config = dict(
    d_shared_expert=0,
    activation='relu',
    init_std_router=0.0323,
    lr_router=0.00044,
    tie_embeddings=False,
    lr=0.00716,
    grad_clip=2.0,
    batch_tokens=131072,
    train_tokens=1120000000,
    steps=8545,
)
Below are experts of layer 5 (counted from 0) of a mixture-of-experts language model. Rows are named router (the router's row for the expert), up (a neuron's input weights, with its number) and show model dimensions 0-47. Each number is 128 + 24 x the weight over its row's rms, rounded and kept within 0 to 255.
After each expert's rows: "gets" lists some tokens that make up at least twice as much of what it gets as of all text. This comes from a sample of Wikipedia text that the model never trained on. Tokens count by the router's weight.

# expert 29
router [141 166 161 139 146 150 144 104 125 142 117 173 138 120 141 134 154 105 136 132 174 118 108 133 157 147 114 126 121 153 143  82 121 144 123 127 108 135 121 122 130 107 162  68 105 103 141 141]
up0 [122 127 142 141 127 147 106 110 156 126 110  75 126 106  99 150 151 173  81 110 117 152 133  62  93 137 116  84 118 128 128 104 126 129 105 129 133 118 103 118 142 126 178 183 138 123 126  76]
up1 [117 132 135 103 134 127 131  63 145 143 161 122 110 123 125 152 131  74 137 134 111 128 171 115 109 141 131 116 146  96 128 139 100 150 157  95 121  84 108 145 132 128 184 107 135 131 130 162]
up2 [126 150 118 156 100 163 158 120 144 143 126 129 145 148 118 130 156  95 109 120 154 101 103 125 135 155 124 157 124 123 108  85  99 177 132 127 111 119 140 171 129 114 131 110 128 107 107 142]
up3 [ 98 130  89 147 139 151  74 144 126 109 124 133 114 142 143 139 140 103  99  98 130 107  86 112 127 163 100 134 156 128 179  95 135 117 109 106 120 147 143 161 160  84 136 148 150 146 140 153]
up4 [103 173 132 164  87 132 125 150 139 106 129 145 101 121 149 139 113 129 110 155 163 157 142  91  96 128 147 152  87 116 133  94 145 136 151 107 170 110  74 114 141 119 157 104 126 161 178 137]
up5 [122 131 123 154 138 102 118  98 194 145 126 140 162 101 134 152 112 124 155  94 125 144 112 161 119 119 124 144 131  95 149 127 118 101 107 112  93 135 143  85 121 126 142 142 126  85 128 150]
up6 [ 88 140 171 105 144 159 123 120 182 134 108 107 108 146 151 128 131 109 118 141 114 126 117 160 130 160  99 122 138 112 134 169 168 124  95 169 133 146 125 160 128 113 181 141 140 141 199  96]
gets: " and", " at", " with", " or", " but", " &"

# expert 30
router [170 136 108 103 142 145 129 124 128 142 121  92 163  97 150 125 106 109 130 135 158 113 114 140 115 157 130 111 142 155 137 127 146  74 105 148  69 128  78 114 139 158 145 104 145 137 151 159]
up0 [170 138 100 131 162 131 173 164 136 108 133 158 146  59 105 149 134 153 111 128 148 131 172 104 141 126 106 174 164 152 150 139 119 137 118 105 147 151 135 116 157 160 141 134 112  83 143 149]
up1 [137 112 111 114  97  86 131 173 133 165 145 115 151  99  90 125 126 112 153 127 149 145  81 129  92  87 135 176 100 176 141 121 161  93 103 105 134 124  83 120 128 114 141 148  97 137 113 152]
up2 [114 154 111 120 119 141 147 145 134 133 167 146 107  83 151 140 122 136 132 129  93 110 114 127 135  80 124 160 178 183 133  94 105 101 133 128 120 152  85 117 157 150  90 144 126  98 121 140]
up3 [124 125 127 120 178 150 125 139 138 167 126 170 132 117 158 116 130 115 115 100 131 124 118 167  97 108 160 136 119 179 136 133 113 158 169 114 111 138 140 126 117 138 155 157 134 162 102 155]
up4 [161 149 107 118 131 129 157 139 116 145 129 109 147 159 111 163 147 119 124 144 139 139 136 118 154 113 121 139 131 140 152 143 144 133 137 152 172 110 124 120 112  92  88 101 134 111 158 149]
up5 [ 83 175 130 141 125 160 111 147 124 100 129 108 135 131 161 141 118 136 115 124 122 156 118 156 116 143 132 102 142 158  90 139 106 119 150 134 146 147 132 108 127 140 152 123 157  95 139 169]
up6 [ 94 137  94 100 116 119 146 119 113 125 127 139 131 112  80 149 136 154  96 102 113 126 121 126  95 139 119 116 110 145 118 119 131 172 134 135 132 120 113 128 103 190 186  52 157 164 130 115]
gets: "'", " de", "e", "re", "o", "ad"

# expert 11
router [119 125 150 112 145 150 126 140 160 116 106 150 125 124 125 144 146 161  91 139 105 156 125 119 134 165  87 119 110 133 148 114 137 148 124 147 103 150  92 186 130 131  89 103 145 145 126 118]
up0 [112 150 159 155  84 118 128 147 132 105 119 141 111 188 109 200 118 159 136 163 146 139 139 128 151 138 139 113 131 128 161  95 123 156 109 134 131 124 144  82 133 167 115 124 128 156 103  96]
up1 [ 66 113 113  57 160  65 122 174 128 128 148 174 134 126 158 134 121 110  99 149  98 149 124 132 125 140 151 103  90 167 123 162 132 146  89 152 139 117  95 114 148 150 160 109 131 110 180 111]
up2 [146 129 110 127 150 124  94 142 116 124 141 148  97 134 153 104  86  92 119 140 122 121 156 142  71 147 154 168 107 158 113 121  66 145 122 158 123 160 111  93 117 100 155 110 104 110 158 110]
up3 [112 122 142 123 119 133 146 107 134 127 148 149 115 152 154  75 125 158 116 159 167 131 166 105 119  96 120 102 124 133 157  84 166 169 112 129 111 165 109 131 147 112  76 162 135 117 144 181]
up4 [171 149 111 147 142 113 115 139 126 167  75  96 111  94 130 157 126 160 120 153 170 158 140 138 120 111 139 118 123 122 155 146 131 173  87 159 145 106 114 116 169 105  85 103 141 101 139 145]
up5 [123 141 134 119 136 135 125 104 144 124 134 146 163 145 171 188  98 131  84  96 137 126 140 130 139 124 111 136 126 120 112 123 162 161 138 148 142 105 140 132 117 177  90  94 156 127 135 123]
up6 [ 68 123 142 143 116 130 150 148 156 150 103 138 140 119 124 114 113 140 124 124 103 144  97 118 183 120 131 132 117 138 126 157 113 178 104 138 127  72 124 100 171 127 140 154 121 107 128  92]
gets: " of", " |", " more", " into", " for", " most"

# expert 24
router [136 138 153 143 148 119 102 101 185 125 174 192 129 111 120  65 128 125  91 121 123 119 110 119 130 161 112 116  86 143 143 130 175 123 137 133 120 138 114 145 121 151 112 166 138 107 170 112]
up0 [155 175 139  69 123 143 129 142 121 135 142 140 156 131 155 121  95 141 139 101 118 111  99 152 113 129 114 141 167 123 152 129 144 130 124 143 123 129 147 135 163 145 123  93 117 129 132 126]
up1 [134 169  97 148  96 161 107 140 106 153 155 131 105 159 162 134 109 129  98 121 124 133 121 113 144 136 137 134 115 107 111  87 212 120 142 144 111 112  95 141 152 120 110 124 174 136  83 131]
up2 [151 132 101 141 165 118 166 160 148  97 106 158 134 127  72 118 130 164 143 144 165 137 131 118 125 140  75 106 143 109 123 163 135 103 136 164  91 120 129 162 141 121 162 156 128 119 116 147]
up3 [125  96 159 103  97  94 144 134 103 146  79 161 151 122 118 150 129 114 123 188 153  92 122 103 133 156 128 170 158 142 101 134 124 133 159 110 142 149 123 148 120 138 161 118 159 100 118  80]
up4 [ 95 154 147  87 129 155 136 137 123 171 117 119 121 109 169 105 178 117  71 171 123 110 112  90 167 117 145 114 120 177 140 121 157 105 139 156 164 108 137  94 144 137  99 115  98 109 146 138]
up5 [174 105 138 120 137 134 118 171 135 115 154 139 136 136 124 117 141  87 120 182 146 140  95  70 130 143 128 140 144 129 120 109 164 149 127 135 112 130  98 131 100  94  86 111 122 143 162 117]
up6 [123 108  89 157 128 151 170 150  96 107 132 111 104 178 128  76 147 148 118 127 129 164 127 158 173 148 107 138  86 128 140 126 126  79 151 114 131 131 134 125 139 119 112 155 126 121 125 138]
gets: "–", " |", "%", " the", " time", " years"

# expert 9
router [141 141 115 190 148  94 131 123 178 107 102 140 176 111 125 122  99 128 115 150 152 135 105 145  96 131 135 134 163 100 160  75 154 140 106 116 126 115 122 148 172 117 125 119 101 154 145  96]
up0 [137 148 120 127 174  88 102 125 144 124 150 153 120 125 119 128 105 102 102 114 157 123 126 124 101 116 155 121 106 113 108 152 152 145 131 140 137 162 143  93 164 125 131  98  83 172 160 138]
up1 [107 114 165 112 111 118 107 133 124 123 152 105 119 131 140 101  91 102 102 160 171 153 136 152 137 136  55 122 151 145 143  94 141 115 142 103  96 133 140 149 162  83 142 138 149  92  93 155]
up2 [133 139 152 161 133 135 127 158 118 166 117 107 105 136 136 132 108  99 112 159 125 146 104  91 156 138  83 103 156 157 116 150 161 163 100  98 166 146 136 109 131 146  88 145 126 107  79 152]
up3 [111 166 146 139  98 123 143 122 144 158 133 125  82 113 167  67 143 134 101 188 119 161 103 155 121 130 161 132 130 122 153 104 136 126 107 143 190 152 156 127 143 100 110 154  82 138 117 145]
up4 [110  96 170  65 134 167 121 143 118 145 134 151 152 117 113 134 148  90 189  93 154  66 102 128 120 139 112 123 136 101 107 132 135 114 140 141 115 144  89 178 137 135 136 155 114  99 175 144]
up5 [122 138 117 148 107 127 153 154  95 148 149 153 145 182 112 150 149 121 101 160 135 109 121 100 116 125 105 100 118 124 174 125 152 122 121 105 139 178 108 148 166 115 119 132 114 134 122 162]
up6 [150 131 136 137 114 135 136 168 147 169 114  46 137 153 119 159  94  72  98 167 137  95 125  98 134 133 128 119 143 115 162 117  70 141 146 101 130 132 121 104 135 125 125 139 188 151 127 164]
gets: "1", "3", "2", "4", "5", "6"

# expert 5
router [112 133 123 125 180 124  94 139 144 149 140 121 138 122 132 131 140 142 103 168 141 103 115 187 168  92 115 159 113 140 134 154 148 126 128 144 158 123 121 133 108 130  71 129 198 146 137 110]
up0 [146 148 152 185 137 145  91 155 110 145  98 121 115 113 120 104 151 138 117 111 120 110 146 142 138 122 125 109  88 144  71 132 167  94 158 187 140 149  90 110 103 120 114 138 128 104 106 113]
up1 [114 157 138 108 144 139 118 138 118  84 114 122 148 133 143 128 116 129 139  86  97 107 128 111 150 165 181 148 147 152 109 117 200 144  91 113 146 136 117 125 155 125  94 120 134 137 123 176]
up2 [158 128 122 156 132 155 111 162 164 153  80 146 103  99 158 147 155 155 139 116 141 134 108 140 122 158 117 142  88 118 138  93 100 102 146 130 166 109 101 110 125 131 101 133 121 149 116 131]
up3 [145 111 136 118 147 133 134 146 108 166 179 110 160 159 160  78 141 138 145 158 132 120 128 135 100 146 147 136 155  93 103 148 104 122 130 112 177 108 138 134 128  88 149 136 162 121 110 212]
up4 [ 92 140 138 117 107 153 141 126 161  86 147 118 107 155 128 154 102 157 143 162 163 149 129 137 115  82 185 162 136 139 150 106 177 101 137 153 132 111 136 142 131 184 121 129 161 220 115 130]
up5 [164  90 116 123 107 117  98  93 117 164 118 166 129 169 156 140 199 151 136 164 136 159 146 142 148 157 146 103 134  79 150 143 107 144 110 113 142 104 143 132 123 101 121 127 195 156 116 137]
up6 [136 137 125 108 131 126 125 155 123 155 130 146  75 178 117 115 147  58 141 147 131 159 115 149 107 135 116 123  83 136 138 116 154 151 107 111 142 113 110 149 144 123 141 100 200 121 151 107]
gets: " ", " %", " MF", " Team", " Votes", " DF"

# expert 26
router [116 118 112 155 149 117 115 119 137 128 127 125  82 101 141 135 126 177  53 166 133 126 128 136 143 150 122  96 128 142 151 134 145 144 160 146 168 129 129 104 122 114 141 121 163 160 122 150]
up0 [123 112 131 121 132 110 113 113 143 164 132 163 113 155 100 178 116  89 120 142 143 108 137 124 147  89  94 118 127 120 132 104  96  94 113 140 107 174 114 136 137 157 133  98  77 149 138 146]
up1 [161 133 142 108 199 128  98  99 134 165 108 119 118 130 141  95 155 137 131 109 156 137 121 114 146 149 132 166 143 158 113 116 123 103 146 183 148 148 106 110 142 128 123 127 115 124 129 101]
up2 [122 141 166 165 109 119 131  90 154  79 154 125 106 135 128 112 135 114 120 128 103 116 100 190  97 118 147 102 139 145 107 109 117 158 113 122 141 135 149  87 120  91 169 114 144  83 152 128]
up3 [110 152 102 135 168 112  80 154 180  97 163 123  90 134 156 136 117 145 110 118 183 103 158 133 128 122 140 122 102 108 118 112 172 161 111 153 166 126 133 147 137 140  93 137 144 120 144 133]
up4 [145 138 140 145 129 102 148 126 175 157 112 143 128 138 148 146 125 134 150 169 121 203  94 157 141 126 114 116 141 154 180 157 128 151 147 138  84 146 117 155 121 109 152  90 190 135 155 131]
up5 [ 98  94 160 106 162 127 105 145 104 117 126 144 137 144 140 140 175 116 121 141 140 128 129 128 123 106 177 124 161 153 111 124 174 112 114 128 142 114 108 100 101 154 169 142 115 119 148 145]
up6 [138 138  97 157 130 150 131 137 175 115 117 134 158 117 121 169 106 143 110 166 125  85 170 112 125 133 172 107  93 123 131 136 145 150  80 119 108 115 121 105 130 142 126 127 158 133 126 126]
gets: "\n", ".", " he", " He", " she", " who"

# expert 31
router [165 103 119 180 138 127 147 125  94 121 139 125 104 164 136  59  94 137  88 126 152  88 128 136 108 140 137 105 107 116 147 128 132 136 128 134 104 123 111 137 112 110 159  99 122 138 134 126]
up0 [113 105 116 132 127  73 121 162 124 148 125 162  90  85 121 107 153 167 121 124 126 117  78 143 104 155 156 147 160 142  91 123 128  99 150 141  96 144 133  97 154 152  87 109 113 106 150 111]
up1 [140 135  96 170 125 115 129 147  93  80 134 165 149 103 136  99 147 109 134 123 180 147 131 143 117 105 167 122 131 131 142 138 128  98 120 172 122 118  48 116 140 118 139  78 122 150 140 130]
up2 [136 121 135 180 157 132 156 135 125  98 124  89 131 128 125 127  94 142  95 149 139 129 121 123 132 139 106 142 103 111  77 140 134 118 123 119 138 142 143 149 149 140 113 147 124 133 118 109]
up3 [140 138 144 136 115 144 124 129 167  76 128 127 135 155 126 143 118 105 148 134 143 157 149 135 121 131 149 116 135 115 121 127 134 128 166 156 104 142 122 154 136  87 138 100 144 127 107 158]
up4 [107  92 139 115 121 119 110 164 129 153 121 121  94 147  85 115 109 130 139 159 111 100 112 144 167  72 126 177 134 128 120 111 125 129 129  65 100 116 154 127 137 114 106 124 113 177 114  83]
up5 [144 155 144 107 116 143 105  98 129 127 134 153 154 131 142 158 159 126 123 122 121  91 119 103 140 148 146 115 158 141 149 110 112 113 119 116 151 124 131 148 156 126 125 109  99 100 115 136]
up6 [121 128 130 149 164 144 113 116 157 146 109 116 110 130  92 150 160 126 152 111 124 107 146 153 124 165 146 120 147  73 161 171 125  91  93 138  72 125 112 100 133 130 136 133 116 121 120  95]
gets: "th", "st", "nd", " well", "rd", " First"

# expert 18
router [149 137 146 143 115 164 133 135 145 121 127 171 149  89 126 108 125 132 143 154 158 113 146 152 122 129  96 117 120 151 137  89 135 138 165 172 153 114 116 146 150  94 154 108 168 141 192  87]
up0 [142 112 111 109 123 115 115 108 140 140 109  87 122 139 120 123 148  86 132  96 140 117 138 163 177 152 121 174  91 117 126 145 129 135 138 120 155 106 114 138 121 101 120 147  96 117 129 140]
up1 [ 95 153 128 140 135 154 157 146 139 123 143 144 124  97 110  92 110 100 147 143 117 161 114 175 136 149 148 133 132 128 115 107 108 141  93 126 185 101 154 119 153  84 152 165 163 132 139 131]
up2 [129 164 142 140 128 132 143 130 129 119  89 135  89 136 130  98 135 103 135 124 145 122  90  99 159 114 121 109 133 162 149 150 131  90 118 136 130 123  94 101 132  95 132 102 162 162 144 135]
up3 [ 99 117 151  93  83 135 111 150  97 109 134 106 118 145 119 149 155 189 117 107 125 126 131 136 135 158 105 125 137 138 108 121 163 119 134 120 116 158 136 135 141 116 161  93 135  96 161 108]
up4 [131 144  96 138 157 138 133 107 103  94 113 112 134 122 172 103 110 185 173 110  95 133 155 150 137 145 106 108  88  77 149 105 124 143 156 108  93 105 122 134 102 123 159 111 169 109 149 150]
up5 [127 113 123 149 153 142 103 127 145 138 110 145 140 142 117 148 158 101  89 123 132 131 159 173 108 136 155 157 151 176  83 119 147 152 122 133 157 115 125 112 112 139 168 115 120  96 111 125]
up6 [ 85 106 102 117 149 115 131 148 127 163 121 116 131 106 138 160 118 146  95 129 112 124 142  58 115 158 138 164 146 120 131 184 129 148 148  94 127 130 129 123 122 122 115 124 120 176 116 117]
gets: " |", "-", ";", " -", "|---|", " Rating"

# expert 23
router [134 135 110 151 176 158 112 125 125 150 177 126 105  76  92 119  94 172 146 146 128 134 145 132 158 124 130 124 129 161 164  93 122 120 106 164 156 144 107  82 120 135 108 117  94 112 110  98]
up0 [127 150  86 162 140 107 132 133 118  65 155 112 127  95 180 117 103  97 139 139 112 117 102 112 107 126  98 186 121 100 135 121 134 123 159 146 180 143  95 123 134 122 173 117 104 202 118 164]
up1 [117 159 153 139 135 123 140 138 136 138 121  96 109 154 115 156 127 134 125 156 118 131  65 151  93 168 142 100 110 153 109 144 129 167 107 185 157  93 154 155 135 148 142 126 139 115 127 144]
up2 [ 96 130 188 171 139 172 148 110 133  61 159 161 161 138 171  87 136 176  92 146 168 152 153 107 138 105 118 117  86 125 172 106 144 183 142  96 131 141 101 141 124 104 103 138 128 143 103 121]
up3 [110 116 128 146  86 131 148 114 114 122 100 143 106 156 113 118 127 130 159 167 104 138 155 160 212 148  97 124 140 139 110 135 136 134 172 146 156 120 152 131 107 144  91 151 131 112 152 155]
up4 [113 144 137 123 151 164 141 118 157 134 182  97 151 150 149 108 150 167  86 108 146 147 132 130 145 106  99 149 130 122 104 124 150 208 156 118 128 118 106 161  82 116 191 128 103 153 134 105]
up5 [134 105 148 134 110 101 102  93 129 117 142 105 109 171 187 157 179 154 133 113  96 129 159 130  98 127 135 151 143 116 113  93 125 119 106 160 116 114 148 123 178 146  94 118 142 122 147  99]
up6 [107 105 103 163 143 115  80 103 119 116 179 110 115 122 191 147  79 118 144 124  92 122 122 164 118 174 175 159 126 140 126 137 125 117 129 135 182 139 144 112 120 147 114 110 113 152  87  93]
gets: "\n", " Royal", " chronology", " London", "″", " You"

# expert 17
router [170 161 106 155 133 127 157 131 106 103 142 137 152 167 125 153 135 159 112 130  70  90  88 124 151 128 117  80 118 117 160 122 130 157 144 160 126 165  92 137 147 107 109 117 155 121 137 134]
up0 [133 145  90 139 136 136 132 131 112 129 127 109 120 156 117 108 129 140 142 119 156 112 131 122 129 116 163 102  83 155 153  95 120 127 142 123 106 142 128 118 118 134  74 153 129  81 101  94]
up1 [103 130 138 114 118 107  83 124 118 113 137 165 143 161 109 107 163 141 130 136  83 108  99 164 140 135 139 166 131 104 136 132 133  91 129 125 169 111 161 119 148 102 147 132 137 116 163 159]
up2 [121 130 180 180 163 147 169 138 143 124  99 146 157 126 113 135 124 133 120 108 116 148 157 123 171  97  96 147 186 169 120 122 122 169  91 147 131 126  95 126 129 102 106 128 119 130  81 143]
up3 [130 119 113 145 147  82 170 110  89 132 149 123 108 117 152 107 134 139 107 166 116 124 138  96 125 136 186 146 140 124 123  90  96 110 135 153 126 155 179 125 107 161 139 129 159 160 154 126]
up4 [118 146 126 118 137 116 127 146 109 121 144 132 146 131 101 159 126 147 170 136 118  93  90 138 151 134 130 127 153 109 157 152 151 135 116 125 102  97 129 156 144  94 100  95  98 106 170 124]
up5 [175 160 186 142 127 103 121 140 113 144 122 171 140 129 120  99  72 134 116 125 142 147 118  94  92 178 114  89  86 138 148 114 130 113  99 112 112 178 118 135 141 148 144 126  95 154 157 120]
up6 [ 99 107 114 140 133 109 106 104 120 176 141 132 106 173 148  93 136 151 107 107 115 132 104 147 129 106 109  97 124 137 124 114 123 176 144  77 126  82 113 113  71  89 114  92 119 153 119 109]
gets: ".", "-", ").", "sch", "ur", "uch"

# expert 6
router [143 139 139 172 125 158 119 130 137 159 101 140 120 113 113 173 121 180  89 127 119 117 129 112 141 120 111 181 129 143 152 159  97 110  93 148  96 145 112 154 140 138 103 139 127 132 160 140]
up0 [136 114 115  92 120 110 143 164 111 112  81  69 145 161 129 120  98  85 125 126  91 121 108  99 148 152 129 159 145  98 125 148 143 129 103 111 128 136 127 162 127 138  61 130 110 171 121  87]
up1 [147  88 131 132 126 149 106 141 101 125 152 142 132 129 106  85 119 128 110 146  92 116 155 137 118 100 164 177 144 129 133 111  84 121 167 154 108 167 146 157 146 176 107 101 181 162 167 167]
up2 [110  80 159  91 132 141 144 118 149 129 130 121 127 124 131 134 128 111  92 112  99 110  88 119 122  94 124 160 128  94 129 116 119 142 130 166 143 132 134 178 145 140 149 125  99 152 113 113]
up3 [126 140 155 127 146 114 100  91  98 150 146 103 134 138 147 121 129 160  92 159 158  98  99 144 165 176  93 155 130 134 177  77 122 140 146 178 122 124 126 166 104 110  86 124 150 164 119 112]
up4 [161  98 140  97 131 153 101 166 176 129 119  94 149 113 142 118 132 150 131 117 136 137  94 136 116 167 148 125  91 100  94 119 137 164 141 135 112 138  80 130 136  99 123 103 126 103 108 138]
up5 [163 165 120 138 178 124 170 118 128  96 137 130 148 134  94  74 103 200 126 134 153 120 196 125 102 114 153 117 117 143 105 127  76  93  98 160  96 113 103  97 144 153 106 128 148 126 182 151]
up6 [124 124 112 165 157 103 116  73 144 132 153  82  84 114 144  96  78 107 125 116 138 164 139 134 112 183 129 163 141  85 133 134 100  67 135  81 103 103  77 150 132  91 127  65 101 150 111  78]
gets: "\"", "c", "C", " name", "b", " it"

# expert 21
router [166 122  97 150 128 134 164 140 129 118 155 108 136 135 114 121 129 169 110 166 125 168 127 168 116 162  94 129  94 119 158  91 159 121 133 109 117 128 120 120 120  82  93 140 120 125 146 110]
up0 [176 116 121 139 140 165  97 106 147 105 143 149 162 122  86 144 161 136 126 167 154 113 130  69  95 141  99  67 116 154 109 160  97 106 154 111 139 111 116  81 123 118 127 156 112 120 154 120]
up1 [173 167 145 160 119 149  92 124 110  93 122 113 135 140 118 148 105 119 159 158 137 152 139 113 144 100 122 115 131 106 204 124  81 135 132 110 117 142 103 128 146 135 144 128 137 122 105 127]
up2 [137 115 118 122 119 113 114 135 140 162 106 124 126 119 126 105 132 150 143  90 166  74 100 131 154 144 167 119 137 131 118 138 112 106 147 116 115 185 121 135 133 103 124 121 136 146 133 185]
up3 [117 111 122 170 178 153 163 117 157 145 134 150 146 134 112 130 111 111 127 119 126 169 150 133 123 183 130 101 137 152 148 125 123 133 148  86 158 153  80 152 155 106 120 174 116 120 137 108]
up4 [126 113 162 144 158 105 107 142 122  95 172 112  97 144 124 133 142 112 150 180 120 144 119 120 106 150 134  95 148 127 129 142 154 143 123 170  91 130 138 122 120 106 183 149 101 130 118  99]
up5 [118 149 127 117 134 144 116  84 157 123 120 117 142 126 146 123 190 128 126 124 136 110 158 129 110 162 146 117 140  91 130 141  95 133  83 137  83 163 133  92 130 137 133 157  89 133 110 163]
up6 [120 141 125 124 150 130 103 139  89 118 158 156 138 124 118 121 105 133 150 124 127 103 134 127 153 131 121 150 138 118 113  83 130 156  85  89 119  90 101  99 119 135 113  67 101 118 153 132]
gets: "1", "2", "3", "4", "5"

# expert 28
router [123 132 119 112 134 168 107 121 126 119 128 108 160 116  95 107 144 156 138 149 105 110 112 155 104  87  98 135 117 117 131  57 119 141 105 120 116 171 110 121 123 151 135 150 126 167 132 118]
up0 [117 103 102 100 111  94  94 140 101  87 113 156 136 143 104 115  98 147 164 163 101 156 156 179  62 145 118 120 133 110 113 115  76 164 117 148 140 105 128 112 161 105 111 110 101  86 127 146]
up1 [ 93 136 155 187 152 142 144 112  89 150 151 125 118 124 159 123 130 135  90 143  93 118 120 174 139 117 106 179 101 140 148 137  85 122 148 141 133 152 167 109 132 138 163 149 157 126 114 160]
up2 [104 115 141 121 125 126  87 148 170 156 126 113 159  83 126 116 161 161 122 115 128 168 120 114 132 125 157 111 117 137 174 146 115 103 105 115 125 115 162 148 103 119 153 117 145  83 106 136]
up3 [157 156 124 131 156 146 161 151 120 166 105 120 150 152 129 128 111 129 133 122 139  96  91 172 125 101 112 129 156 148 122 120 142  89 134 116 112 116 106 149 140 116 132 133 127 118 136 114]
up4 [136 110 136 117 144 109 113 101 143 134 107 172 154 134 141 120 120 146 150 123 164  89 114 165 126 152  91 113  80 113 136  90 151 149 150 139 112 122 132 124 162  97 128 145 154 132 122 136]
up5 [108 120 127 138 152 148 108 114 143 145 132 114 129 115 145 119 117 153 137 121 122 140 152 167 122 107 124 172 177 159 141 162 135 142 130 101 127 133 143  83 113 126 114 122 103 110 116 126]
up6 [133 105  91 128  98 173 148 106 148 123 183 174  77 114 144 148 172 124 148 143 127  99  83 127  63  69 136 139  97 138 161 137 165 134 131 130 134 155 135 154 180 132 140 197 103 152 101 155]
gets: ",", "),", ")", "\",", " –", "',"

# expert 3
router [131 122 145 158 111 142 151 139 141 127 139 169 122 124 141 123 115 116 146 132  99 112  88 158 140  99 114 154 105 128 177  98 133 118 100 140 134 152 142 108 104 136 153 109 117 168 128 126]
up0 [125 135 137 110 135  97 137 146 145  99 115 127 144 127 145 143 170 141 121 176 135 131 152 162 121 128 117 152 121 128  72 117 118 140 161 110  93 130 123 118 162 135 137  87 121 154 123 105]
up1 [110 176 129 143 103 158 152 132 146 147 164 137 128 126 118 132 103 127 120 106 100 151 138 132 107 115 114 138  96 127 135 103 110 121 106 136 149 164 101 111 163 156 163 118 132 106 175 151]
up2 [138  84  94 146 155 140 136 149 140 163 143 129 123 115 138 119 147 132 108 170 127 113 119 107 132 134 154 144 134 151 193 101  94  92 126 125 115 101  92 108 114 139 147 127 134 142 178 130]
up3 [101 177 131 125 108 126 178 111 123 165 109 131 185 181 144 115  91 179 146 135 113 108 125 158 151 204 114 125 129 133 142 142 110 135 174 101 132  98 151 108 176  97 139 115 128 133 138 134]
up4 [100 110 116 130 142 104  80 161 101 185 121 126 127 118 131 177  93 133 136  85 161 142 137 119 138 111  90 175 191 165  85 155 175  98 102 121 128 132 134 152 131 148  99 147 125  99  79 122]
up5 [ 87 151  90 144 140 108 149 115 139 135 112 116 147 130 137 126 165 158 156  79 141 140 116 159  98 120 141 128 182  93 162 129 119 112 139 175 104 155 148 120 182 144 151 137 139 119 179  93]
up6 [152 109  90 163 135 105 147 148 125 143 145 147  99 123 124  83  98 114 121 150  93 129 130 150 158 128 126 140  95 181 141 120 127 132 136 127 117 111 115 132  97 123  87  97 108 126 120 153]
gets: ";", " W", " L", " R", ");", " E"

# expert 14
router [148 145 148 127 126 111 144 149 111 197 114 161 173 131 136 105 140 164  65 157 119 120 136  98 133 122 106 123  95 141 136  97 104 137 167 139 123 130 121 130 109 159 142  91 111 158  93 170]
up0 [123 136 108 155 153 110 130 107 131 118 134 102 137 127 115 106 116 149  97 166 130 144 124 108 130 121 105 117 140 141  88 134 125 135 125 113  84 143 154 141 117 133  74 157 107 130 142 122]
up1 [131 153  62 129 153 186 136 114 129 117 113 124 133 153 140 146 128 125 136 148 132 105 157 139 119 162  82 135 124  89 118  84 112 194 159 115 136 167 123 136 141 124 123  64 137 141 119 115]
up2 [134  87 140  99 138 139 110 116 163 130  99 108  97 103  93  73 143 154 107 116  94 122 166 143  90 140 121 120 114 174 128 103 168 124 163 154 171 124 121 163 138 122 146 107 110 104  64  95]
up3 [126 125 115 126 150 103 111 107 126 144 155 144 114 150 104 116 144 137 162  95 124 160 124 171 178 122 114 165 114 155 158 161 120 101  92 136 146 120 134 134 138  75 149  44 144 102 127 112]
up4 [122 163 115 133 166 119 134  96 101 146 155  90 177 151 129 128 129 130  95 132  95 164 103 148 135 138 130 143 126 114  86 156 157 113 137 124 114 127 112 128 191 153 118 116 115 107 112 177]
up5 [ 94  83  97 121 136 134 137 133 156 147  93 140 153 115 127 145 117 107 170 114 141 131 102 191 146 146 127 120 170  94 111 121 119 131 165 123 110 138 135 106 118 147 128 122  93 144 177 148]
up6 [146 167 127 146 118 113 114 135 156 102 114  68 104 142 123 143 184 123 105 111 113 171 122 133  96 150 113 129  97 149 140 144 147 111 120 127 129 142  96 144 141 125 112  80 145 137 130 118]
gets: " (", " \"", "(", " '", "_{", " un"